Below are experts of layer 2 (counted from 0) of a mixture-of-experts language model. Rows are named router (the router's row for the expert), gate (a neuron's input weights, with its number), up (a neuron's input weights, with its number) and show model dimensions 0-95. Each number is 128 + 32 x the weight over its row's rms, rounded and kept within 0 to 255. Numbers have three digits each.
After each expert's rows: "gets" lists some tokens that make up at least twice as much of what it gets as of all text. This comes from a sample of Wikipedia text that the model never trained on. Tokens count by the router's weight.

# expert 9
router:226078093081126130097126123135089142150185089100113102082133131128125098164117154118103113155089115113196146162143074151091122161099146169146086151098158143092077171100103132070191109097154126126131147087078166068165116173186081129076071113141159103130141102092123103138097148130077169160
gate0:140094132158129108119129107152128138145000116097183172145071158141111126155112164144188193108126136174069134110120108167145116119074154090122096128105127138089162150138138111153119095176139147157163080138107092109151146096117168139113147143104113038081132171154124113108123133103119095034
up0:127158140164129097098094095112097135117124127118159144120137232146130143235143121132173091098127158146106177148187166188115139103110114172154109155149176066131162114126116104136127128154101124179203132122130147130136172149115180139127126125125099115129209153102123113114144148162102145129
gate1:178135133149156200125129150121150076144139105142111088199105183136099180136099131187088090156188137137151102150143139085124126110121151128137171107164145144088100138109156139136162104126185101110136192107127169153168174156112096104064130086142181094136083158144082073136158107124092184100
up1:113152148106085153116130108092122095127107098158119144076156144135110163088117104127144120149101150164141143130145123152076088157108117176144189104123180135078144119141149127148141117117132134072178161143143125116122134170133102114094141157139128149152159126189184141124127109132147165168
gets: "0", "9", "1", "8", "6", "7"

# expert 15
router:160137171125132119222154118143140091123144125154133088170077105097122148102103109085142155157074113101161123120119126124122127069147103174118154116112152074150124155109091170135131150111129119110103112116071109194099113078105126114101174055152119112146107095181098143147069105187106038108
gate0:105155127135085122116174124039140153104180149141140143150144127177136187137155142122121130070070118099127128123104129111114130120153189102070149086166154115094138202119145108068160141162178137105182145160184135144121078132122103209111140119141096146112151146150109171123113158091134110140
up0:099224147133095079153163127104117155130136175135130121147138136155143112146162162077201182132032104138124127141130086079158127104183131156113140112178124062169150157155089129140146120211091120161128117224096166155152103140171147150088169135129056153133123091091166177145109112176153135121
gate1:158150147116082143134140154099138109106189099104154113140114032101098166095134155099088110119088134078116128153110114147176099135105127121128119089175105128101118116121103138168194168142122171110121162089145189104121116122156139201106136162103146052122122089117164182088196191116113093117
up1:083157119128178213137171105054159145109071156085061107156126138083130155136102162088134140157122122147117122152156093179147120156155089133126130109135151137146177108061111186120196131127123137108118120107107177135092110053095149139140120125155125065122118082094094127112158113163114072201
gets: " was", " is", " were", "ly", " be", " are"

# expert 14
router:112137065136125112098135127127156130129152136135104119108114094128147133157164109071159103105174082115145130092185122170154139124104094060167143165080139145168075169155166062107144089153088120123066147145161128102168163110160181174103085174157137105143120069149186140118102125142131145102
gate0:121101085117083141134096146168136115127149131136161125041092098141136140147132097127128151154131041144123082116148127123179130146108074091108112147077117101159096135120104148073180165116160163134129127139114128126107146175124145170141094103135196142077096114160086080120077154135115147100
up0:098186130149087130093102104118130140174124152106127122169167151204109093141138066167123143156143154142110181180089091176132159159163135166127121109139110143134146103122122157151109121112100145129125148108131162111123119113150084112104119152168037160156132162114185112124118122093137155160
gate1:135167183130143094138105115162116141119137133173152137191133133128075119175168124132134143096137120131152160118121067065098134114090125096131140151187114122149145116118134056081157127054122128107160130141131161131131112155174178171137105088112131166073135093175104138131096075096153154197
up1:111116036118104135090180157141140118122098149163113145060119086073134170105134130136098134143100128080140121117118166160136134120194133132180162125032107113119113115067092092126079149135120207130135139163109115127138146082112142115042171142198104136130184106060092104151120200119115192145
gets: "C", "S", "M", "A", "B", "E"

# expert 22
router:128104107144210172094170127101157136139055165170169150101152128115121126156163148167129117116123141139131145123122163176136105128144108156110187093197090108128173075134136110141138133184121182175110143100183192130134093103157119155174188158109121084130217116098104090110150154118093172177
gate0:172088155138142156151125128115098109154131117156118103108139127089136127143117101139180139123127140090102125174100168154127208112101177128124093147110140070042147099147157134120184197073123077150141121139091097103137169169087138097149099130100139086210127124109113128088106155159121089158
up0:123131128166153158126111151126144090135094144115140059141109139153116058188125097157165142174160087142130126109134135173151168074147126112130171121166079075104144086098164177106136117067146132121125108114131101144155113095147089178174134099099110085176126103077087106064145108112142084129
gate1:118150065113138156128123146127125071119136145087100118178111178081140100160099107133073137146176111096091137133136153097189135114094094138092090142114160132155097173144112098174088149160110143102100107118146105116168190149118194135115103146095177143155076103130173100081120091127126131143
up1:122173131131207181101152137100139116119097147143157124140159151104085166124116196072097142100102142119131142132151179122136106135142084143140107160176134166141165094135139123171074114194162148069097106124111115112162092144080125142098128145089116147143110086097119079209099135145154141133
gets: " of", " in", " ", " In", "In", " de"

# expert 17
router:130119070069138096140098140151102075168143099085091144099092101093094101100152115130118138130137147105198132083109142124186178033103160144151094173136068109120120156102158090113173126181152135123092126165169126133179178184169115120092074181143162162114124124163159089129092196071183120130
gate15:104137123159116087105113128130104086114194113155128144122099083140123051118176075130092107124127157189154132101104084139117142096144108140130125156106122200172153136091082160166133141115182136114176172128107163141123202161163104157115103089165238158066096071128100128157125115084131094164
up15:091174170144148125126105128142105148108123133116138139132176134131134096093119112081097168130102109153140173150149145167104119144157103079139134115120146141119140119180172114180169074103131173086117145118129140113147138101055173173122106147128124152109073126092087111166120109165119154153
gate16:101109128145125116173087086143140116125132099132112159160167087176180082229117138094113139143117161149121171118165184153167100100138190115122105132118074123139107160140092166134129148093158091108098126073078105133147166113129126101138108157121146205136118118127135087106114101143102142123
up16:095148141115156130119130154115112157137112110039105096150165072096117125126139172104155135103093094089117074132134086072091040108155090157107134116159139095194141155101131113197149141092060074102104154123094130149125121138113135169103090121075125174121178083143102111170126124135155083098
gets: "a", "o", "on", "i", "an", "er"

# expert 23
router:108154101163105158137157089082189121080119149082124163096112130124115155123158151143120157090120132168189138140149149092078154189145132149127136089126184131123117088077146128060099142155103157073131084133184173105117148081141174147116143155158105104094105148124115084141132137102128133192
gate0:117107139104066078157113128182179113138177106123130151142124153157105127135160121197120100136167049195084153117130200096148131167109092162128153108138120112127101104155133162071112072094128099147176096113128085158128159065084164125139142118145153181126114135128137136090106157059123146132
up0:146117143107131183089132091127100074104158143164134113169166170166127153107119111206134145126103075112123062193117117188004058117064115131145108116197151108112077126141068151153164154107160118134129153146145140125142121147126105146126150117118111137158129115101128116120198113137085134072
gate1:136125163133156206087111134120165155152123107146128159139098077146103131141085126138126099144172112148113116148163171144108114143079149173121111111103102125091150082155156110123141147117118115075102079124085164076120090163158091149120143119162102078117066174182168069205113088095106119127
up1:059130139136109120108083127161133132098128115146099154125143171137132104111170125070109171146090100115130098141140143165097177164148135162136129077170167102131149106093160119113133081122109099111111119181122160147134193134146098149126086158177116166058103152133138104110127118104121103106
gets: " m", " n", " N", " R", " M", " L"

# expert 3
router:138105144103070106106083171187065117185161062139124084160086138084101119104108116166122146121111092166110108088158181136106112130108150083075121149069090123158086126182120124179080117071131072169136104135074098145138143151122162096138135070097158111119125140160086167171151180115127159102
gate0:148141124091116081135173146099142147165137196125151117121092149124078154131068078122111097072145129139083110157135156139148067105112159178151085164128136159110077169143134125095104189118101109137138155062093143167125118176118138187120111135106131074154216151116120143160106168145123185115
up0:156122085137130136166060134104100170071192058140107112134137123175097076117130130108145180229134132081165176107100103143121135091128157120130162107160103099132151094131215098118127090156117117134145122164165097130122159112143119096137127124124123150078113096162158146151145137097103041146
gate1:115148170169096114155084143170138129127133154087119143134136126094151105098099042155171129111172138119138120108112137140149150092116142087104150087074129108132159079124110160189140175145176112152150124112160119085060150120100072155090130148135108168130067152126147081135146117146082104126
up1:135185159132091123174103128157146143128137149106104181119117116159156111113184084084127068139189099150078103083123191108151141132151183129122164121145149138177122120151112139117090131108089153085089108132168096113074186152097102109095132169098154104129148130175150147116168078158129146154
gets: "s", "es", "ers", "ies", "ations", "ions"

# expert 7
router:103128130133178143082085160169182124082145138095071115168093188144121104098149098133149199115141160152100174184162106137133174126102170090059128136106117120108140078086133112081138159159157107174113156136129067152100162137143086121113091117088154141068079168171135122088108078090101084110
gate0:132105106156130158106120167110142126122203105081127154141145132101099086167161087068101090122087096098150121127092102084120111140122161156092127081158154194071095132090218120105073058122112215131117213056125101123144151134165112081193096083132119121111091129139093117110116132120101132042
up0:126121066081155125135122102127108068123179100119137171059105125123106132097165123142122126118129158104243148110114157134134166120145145110165110188129071153077096131102119048103134089166134120111134137214170111109140173131137127094134064152169118121113161150124192114111123111136117089123
gate1:161172148159207128146071139048081150126159131150135141154142112069115156128087205168122101123122135148153109127122075113117044145116088153140119102144145154090133160121083128107159092123159151110112236156077107160146144121119095154074087142144109136111129122163151140181077159128163138148
up1:133103131160095117120110091123114124159074117142091077140118078141106110141152120099136133124093125099116128116137143128120106135128174142138153158188088112138123140118187078157152131147068159134156108201126138122132103140100151107207134218181110096156123127080135138136146133130119143112
gets: "\"", "ist", "er", "ian", " film", ")"

# expert 0
router:135110159150120138145126167170178171111130118071120156073161117186161140119074106131118100141147075094097110130153098128146103134173133128115125159175157140177173087081135111157153096090147147123179098113122118150104126144094167073173178162104104177133098169145071157143047127098121177095
gate0:128096117097140133124095159113057132101159130125092167122108109132086121094151182129140123137105067184148096126137143196169193142090175138120157165105150141126110135157133087089149166159092104156085134102141100080101151186140087130066109171114139101108133114160188129133133138138160113133
up0:148153096168189138105147141196136147058130124102143138105143091150171089109099115132120112143105127120127119133131125147124122138087161076095129123135129132124119107139135117158130098154089169126074142086121133115104163093153123152122137140151114140102133161166142046065151192094083186174
gate1:142107156158124111101142130139130118089132159059109154151101179127116160102116089071149121091166140139135148145149133149138096145165093127143138190158158127101171122131141095116125155091172107057132101119202160162099107127102113130138144131148133141090103196188124078144118062144035157097
up1:124101100131147111129158199157144118124203092133122084125096138131110181145134115098106129084120124140188168171183142142157114114125130190118081196107168112157164124136153119099225121028165132056146138128143116125159094117129161134111130146146137085138086133155106080134117099114126114116
gets: " the", " The", "The", " this", " This", " one"

# expert 6
router:100166158133193122114136124188144140093114120168132088105096163172116094123155177105164191136092147135145181161164115144131066180157137159163118133154076153150171146120133151128159117112145171096089058136118141089118131088129186111158117158114113158110166140064132098175086078120138145138
gate0:125135141111106121133082038171139191101178133185072163151154194135074156100133081132172141098135167146156127098140101086141109121091138076110152076114098106132141108127194076140128125076198055142087124158103123072134159087166098109094113137074168111123072191121149067087113141149115131125
up0:139116136160110143134138109146179105178157078124100136145142103095087137124093140152110126121144197137125133147164103159098161221117134144176068128161108114124124115120143143098156123097118162098135109168154175089100171133134125147095173122117139096087182155151134134125158134114044141128
gate1:155072123109129158151097148042111101128157095101104153142094116115107109180064131079111113082108129073141117087143075147134144086089115194113130133159135119133145125107151070141142181164130113138183148100102112098184154164177117159146098129106146143111106120140117160128141185124172108100
up1:137135126122119153132080141120104140153144118159114148117140146120125223178152189133135112136136103133127096116147155119146119083119096121129150112185192164159117138147083106144054062143095128113091128136170186119098164121191128081101183114096171124150089120153175127102120132144163127090
gets: "'s", " his", "'", " their", " its", "th"

# expert 13
router:221158140154098192179150106091140137096111136083136147151151105079113154131053122141109132140182130141088115126166104159110129104119128141114132095088134111127099081142156123122067180087099141138115116172154081128093122077129071116128144101112127128199105161145096100165116150158126083094
gate0:145127091132135181158131102127152146146157087113070128143071104108120110097120079145168165151144084150122125098100158153094152102082141159120169144111104150185116098165156120162154126092148128121129110118076069149121156064090165132157062127121161099137110138125133121161169070132214184132
up0:143121127112103048087151140145071129118109111171162146137125119097143142160125127143085129111115125109156120128059049168140116110167113090154087156144163148100096147089085104140146126103138155117148154148119193108173116143186059119127176129112123149107132148131111107132112170073092138085
gate1:130124175138144116129064117121145071128099145099053080110154128134131145178153095143113095117112127160116105075163147123153129159131114118153149129088119131159189115120216129141114123142115157120106127116131191123099140070139129074089093155145154122129078129110144060195107166137151124163
up1:089106137126122115112168106105166118123109158112120143122126107072170100104069186117155112089106110168151161068148162125116093091158101138218163128148132170181148136153122114135150145162127130137151136114126127153163119143214124147092138099191134141065137145113142144135158145171163090099
gets: " s", " p", " re", " st", " g", " f"

# expert 21
router:177136044144165131186135112073114148107109156089115174140079042089150140112129163161110130154174125135146121120092164178113209053130127158148115144142129102127128118122121076099110165179097171104084172149177089158158115108135144163107095155139087096179141151153168110103151196110169134138
gate0:132099128180092111112181187140134116131102146126103120169048118112193115162134124103162139144096121134137130138088128080071121158144104132129177141125221125151134103105104120155070103121138126190119149137130149190165137081076178161142098063164096133142149153132161132137163172132126171079
up0:103070094090184126119162114159116095103152149159100134122112172142035075160073135119113034184139150140160136143142121127140130073124162076151134211136127089160191207090140166091189189108151147130073112135106157135132143103128115077138127152123130166166127104162192139087128129105130140161
gate1:139125150114108124075123145125051150185138119185134128117142133106195119135112128173137152090133133071087107132108126134123088086118073185121107135151130127109083148143173102158116111169146152195168163114132145163133115106153087110150166028140071126131148155155123129106152145103129095114
up1:081138135099155140105143115122132144100134147155104103109088125105122130082167127144107125114175156135134110159072077123111081113165109232128158101136127063086080139136118113094079151153137138203129137173152140181132110083098103167113119120138131114151118121118117152104105120123101105170
gets: " B", " S", " L", " H", " K", " G"

# expert 5
router:112117160131150091116156106080090106124126147159131148190107133046130141093084164141170089071131170172096150119134141142082099141130129081150079111156130142087124190145143146183117108077137146144089094133109120102116091153129109118141146132134085091103093181086114138121153088168128101191
gate0:174123116137143140174143105079153129140189120109097149087165111181158130138145061173061130204145132126158141116162120157141114130146177144160088131157133160103098092075151163109139152170154153080084116133152158136099134167180098132106121124113167118177145114118103128116093085124061152101
up0:074131124131087116117173142177124103117072147136112081195055137140178104163198157133161147103104110140110142172109077078079106125123100096072164098179122089199109094138119098139111122086088157158129121120170108110138181123085113140134157121115067137069155033087154197100156150108157134129
gate1:078103132165119120159135118112168147074117180146142140164131116121169108190126122133127192125067095112090147118087136121192133197130074113127103098150142131125147176084109217131098110121153166175116127156111081119094131115133122141156102098116101142058121163141107062129122073129175099107
up1:181133140083175119133087143135064106122118101134136136082168146132116164123126191104139068184149102150207119156183140081124102156090168138134162141134138098135176147138134080141075133143095134124096114086103165113144101169177143083049197092147136105162134131142168115206131155160109137161
gets: ",", " and", "),", " but", " &", " or"

# expert 19
router:148095091086146150115117108172139084121116103107093076075174155161150095104147136154063101123133081129127113132076197152145102101116150137131185177104159161121066135112167144136155148148097138093154177054150136103139114160123177117101131148072165125141184079121139111108158218147181189126
gate0:133104107141104060135148136175105089163107110067120147190101072142199094081113119163189074117200152151142106134069100094165153116098138189057107077135108102112169179109132098130090125173113080157065098154065112158151126152138184040176161172072069111153040152112143142096157123201157091062
up0:113092109074163121133138174195048152103086127162114036132101161133064171129147140089149153141104135096185116107121087148044123100071080111142157192119136126119167081161149088096132140135168135043114144114138080129162078079124086184127120101068190180043216109143090144127076149104165122202
gate1:135190125135119077131148096189116113140139117129131130147088131157077138136147092169130123171116126176092119100085195156193114140100127101166140189068116121169160131206114110135080090090083135177067130108100181132135212180146098122139156118125164130108173116136178116131213123158130150079
up1:052128111112119109158129128142165131133097153084138155136108167153132135130146092149124148162164130143109118197079092168170135116173120126112073073113142094143131115064137086078142169174151163129163131124140104110090092109136127118165097172090111206134171115108108099117151155117184091171
gets: "1", "2", "3", "5", "0", "4"

# expert 2
router:098114106163095096125155190157129126151106087108106118128114133115144109117136128128113206148120135133101175091137135134166137158167092111135072117163135190172144092085159149095139145133174144163206126127096116099170193125089158112171087128062161165130194111090130157145122116142165111116
gate0:168140099163176162191124120094130188145156105125114181119192095095178155088092131121110126102155123114109170100110134165100163120158155121145158159145112096124119067056175153102127016189126144076105061101129153097154140037140117161188166096149196141149123050119119105134045091160126092055
up0:143103059137094135145133140138153168159146185071100092124116151106092125103146103084149118064080177091106115181198082050113091103109123162130093093087091144132096094146167121140083122112101095119054177093143148112138144203114152160105081207141066121122092137158110086097146113091131109144
gate1:132122137125148162089137129139127087147116084110134090113122172097182091142130118148149100099125138082137134108112108152096082160144115067130096128111047167108093111190080141127106134125178122164184114098068128077146118251136140166114118148150173177178101099100166116116032163134134122138
up1:150120144125153150133162107115108126143134190146183147139136136115170084109118140105046119135095102133136154148148127116098166062098151114102120083099133065138166141140134133133123104104107120101094100131148150123121121081145105143080068117143071155112141136112046116137171168089095121135
gets: " a", "ing", "ed", " an", "ated", "ate"

# expert 18
router:179126165157156186176133125093099160096115154157073100091122078151122154139076129136147134120151136141131128179103164147122142147148122156080157105094120141086160150152160132154116072165096094101139171146132152105092137099083174153160142111176093125122082099100163156090133118097117118105
gate0:111074183127143152156104108126177141096200080118110101119149095147109090148124135089094173153131142164100161107091173173123136178152137173154139096141115105138149162145174178164159038156157080116120176161119148074133129097146140105134171103139124082097056131151096170132080066118089117134
up0:161076071146122117110121111130176116140133144057129134160141166100112096065148104097038092111060138143112110100183161172123054119176155118125137105121102121118132109194147140149153123169129122150098172149111098107177137114187138111121134130094149091157134127184108150149177122087089130094
gate1:154135102116140061136155118092120122149080106128111091102124133195142104137123170087160112103119114174139123161155090147163108141122125098099139093105107154130154125132139090082171105142050100123149114136110149097129134159139076164171130139142155163148215094134111114131131220153112159120
up1:135135128139126164159136131118128147143177134144125126109134153229111101120152139107150191108078119129114107170198093152104127167149113080118156114134136149132142124113106088127132109133084103095084077115192159144129148107117079104063115133114160088097150141111135178090142216120088146142
gets: " (", ".", ".\n\n", " |\n", " \"", "\n\n"

# expert 20
router:110124130152086162131108112097138120097137142170181163108177150174173180199142081091141165077120153118104141160114086147124090119127132131145144103053098193150103179122125195168067107129066101119185179137165129109092158166082123151128110111128088165106150101098160186099107103154149140150
gate0:132122144166121075141110138170138084140137117130149132152126153170164103162109152142130168168084139119090143076165106138123132087097167140136138158076106145119183138087158194150113141093164091218117030137093148121150165171158145095124124147138124104085151167069090081189144115198176109102
up0:118141185128163136128145149151088154111099078095070096158142084167144097109124155093138124150177100093103110161111204139185184129163138082179136182177142080146103101085110139099154162121128163129069153088135118168139135089144094095178114109105188154160162183117140162137110117073054135086
gate1:124154128163073120102078154173142075123178110140098194145116128118148132103174121117177143107158141205110100107114096129157146178142187096096136092145137163163135068137166132158111113144094105131134086164111138090089089137108169188134093128077120094149103090134111161151117094108134128138
up1:122149093095112120128098154095148157206167143115118115122116090148081157143125132131135070114099136152148091132104142155103142129041122095112158171114136106127108149250124097112092113141101127102147118214115088153151072159091139129127114126145112112159109081151094171133088112127160119191
gets: "-", "–", "\n", "|", "/", "1"

# expert 12
router:090129126110103148092170168085142094078120174161091105064105144165085104139181112101133128140095137139140135161119087106109104139150075192111144099169149128127156105083104134084092162074131130172106172153162149085127128139127096125112176104089082155091119085089130151094191156130181137131
gate0:089152087125149114132112105089140108117147123148092160074086158146078154137136144096138141164084135108118182145142136182120129120122132128190121211141106121159093122132100124160136126118143161084059119103084186120107129150132182124134087145148079112116146104138140100143060174142119118103
up0:108135143128087099112183098221111109129107090127147102101097176100124176104078083137190151145112126095111128151152161155175136163139144155142113174092113062128136090211144158075107161105134144176103082198122123159125096144129163142127150128135097160123120136105134139145171175164085138161
gate1:131172162170099051164003131147122172076082088131183143079122159178091114167117157202123123062095103083115127134034126145137111106098117090079156057122129126039111155105034142124151139111178119106141144134164156148089175102171111093137079063099124155122122146130115067115110040082093157095
up1:109112107092130184139113155086092126144137147129116119135127213101137149142152109058114110206117124153186096100137149110148106113202148099158086113107120189154133127150121136090149179131151128122113094138133113120106098088163091161144159135189129125123188210109169151114139099099175124112
gets: " |", " ", ";", "0", ".", "3"

# expert 11
router:173092166145134132147150143090100138174117160135178139164174149164178096102084158146133110156098098071112048084097175088148109131135175076130145097165173111124145120144085116169139114148171167131093119102073095180137112099107137152158123146164095174122072084098101137106181057128133155095
gate0:117088095125158143118131104127181167088131095113083193166114175172103166129119154092143124104156126148162153084126165151084117137122125094115123160097109083100116103118146087169052146057114155230161085117172086170061124108144141163137096082116159084097078141113095151136120134132110146126
up0:098113148136151102135145130125128103141138192124161134075099108073140137094114112168131121114080092130096084137133133065162105127092152170143114075161132171091139130168120135103154138173135101062131110101100133108126125117092167109155147125152144193152097161142118092131137168123121101150
gate1:174085090136059136152142159092141155152124104162194161100099106124098127113066091138121123149123145083130173114096154155181141111103129109136161165114172055143081158095068170131150142134116105106111103179114092138154192166103096178119055109006149132128131140096116165152114151115092099110
up1:122132115120167141064109121145148090156143140129081115106159141177152108135147163123157136136134146148145107171151087127087096119142140145109138082136129197126096080202165107132098145150205163094132167080135144085165092110139147103116150127197095122104124152162146089141116150171111131140
gets: " to", " for", " by", " with", " as", " that"

# expert 16
router:091160137119132143101153137153161127108093143124104108114166138112109101141162107128126135145071091149156135125061091096096095173138153169152134157126132095147156082116079143093153132065131090128182102165155144119084170135087116189126101120176130131136199132088091071148111116141159145134
gate0:137061151171133089119145066157136138107073177107175138118124126129181149110155160170080197089138119173126108106102120130144112126078087128118100159110126120163163112093139120140115100132119156147159150127152154131118120137106138150170166123156110164089120189166174133123123132178067117129
up0:130094105078125125116131127216106104172175132093166083131169198133145109069154150164149141127108145101180138132114149104162174159088109133124153157097101136135083093135114109121070162104158125092136139087085118156179106148119194104120136109050159117126164110131124129147108170168135107130
gate1:125103106131159118134136135129179099125195098173131224146172128166169132089123171161110159131142118116154136178113094125130123190166072148146144103131199098170131124140093124115092092207162139126126113113163122051136128102108111128141110088111155123129145161144133140153127114099112143151
up1:041111128103145107099135169123161116148131153141187147128131133118086097134186183144074098172122083132179140179137058155068152138125134124174179131141200083177118115180075112104171141157137088155094093122152166102108117125154171122142182165128129095146162168123135109107112160102138192129
gets: " ", " |", "0", "4", "2", "1"

# expert 10
router:126159159131111155113172093061102145167100147162157106122153199171140094110146119164149086189102157113109138187105094060093103065098090165114149094181159105076177104189068168138177089162125095063197147141129146108076118167099081103161147100138186067097135113107100118133128161091119118121
gate0:084130173161129082168131095112127100077181136044130146206095094091093120137159145130138155173150098125131128135124154122157146137168141132094108121200128055108110162043152152149155135130181164141094125160122152150182117190143108060147132156141132134128153219142161089100163146065141126106
up0:199061110106221103139158173139098091104128100148144113112130102060115146095056123123086170108123130094154125125157142138143130104158189104053144135098134169124118110195176082155093163150131177128115140085121110087143115078167202149104168133133029112148136123127158137098168098120162174070
gate1:143122109132161130110141128113113120121113128176150123142133162137141174115148071119142166119118152126195118176175134117088138151127109122137175130127126172128103124133128122076141121133095096104140090083126159098086170096152136116146146102130122166085130124125082128138110107153138090169
up1:093096065090186164136134108145160109023081138084150181076201115128157141180147147149087045151123105094184112096133119117154126118121111172128166163108134104139107135163111125125092133149129155199086139145184153160120100157108122117120120171151160127125091110089193148130094141149116212161
gets: ":", " |", ";", " –", ")", " -"

# expert 4
router:092141075133115106129137145152175125107141139098090081133116117116141139187160089121110184097110084135175074107139088159117118183084100167110157103100116077135119106150164123087118092124087097186168133147125147110141138107168112169091115118125120105092131128171120187146172175123136150104
gate15:130152122155148154129133096131140146109148117169144128161135132187106068087114116184176202092135112145135135148156042103124066125173202124123125116108106107164156109145066208111200131159158187149124066109131122107190098121135142130133112171112068150110090095180165074108108122148083148162
up15:147142049144151151096112122174127125101111108122138144126105140100128115082136153168221135100114173159098187099101098128177101135131158193107057172128097168120147103128169125218147146110154097094157164165139101107100133110173124105091062126144140184099129135134149124102108153125069208135
gate16:119079127091107130110139171207143110158127139110112112147088182136150131092151167176109099140099083149129106114131135123098117144159149115112140065060173110121107116161135105150126051178148085131159147105050099094103137131147138165171092094127103074088129157095059162142148117069147144157
up16:134125144160094125138136078080149095137097150117173135198182104123078123150156127097097159132138194156099159139183163147132228117112126143182171158151108075135128107154111169109192219085113127122090086173159143191131119052103178162113199166171168095128097147107166086123141108228083117103
gets: "b", "c", "d", "p", "m", "t"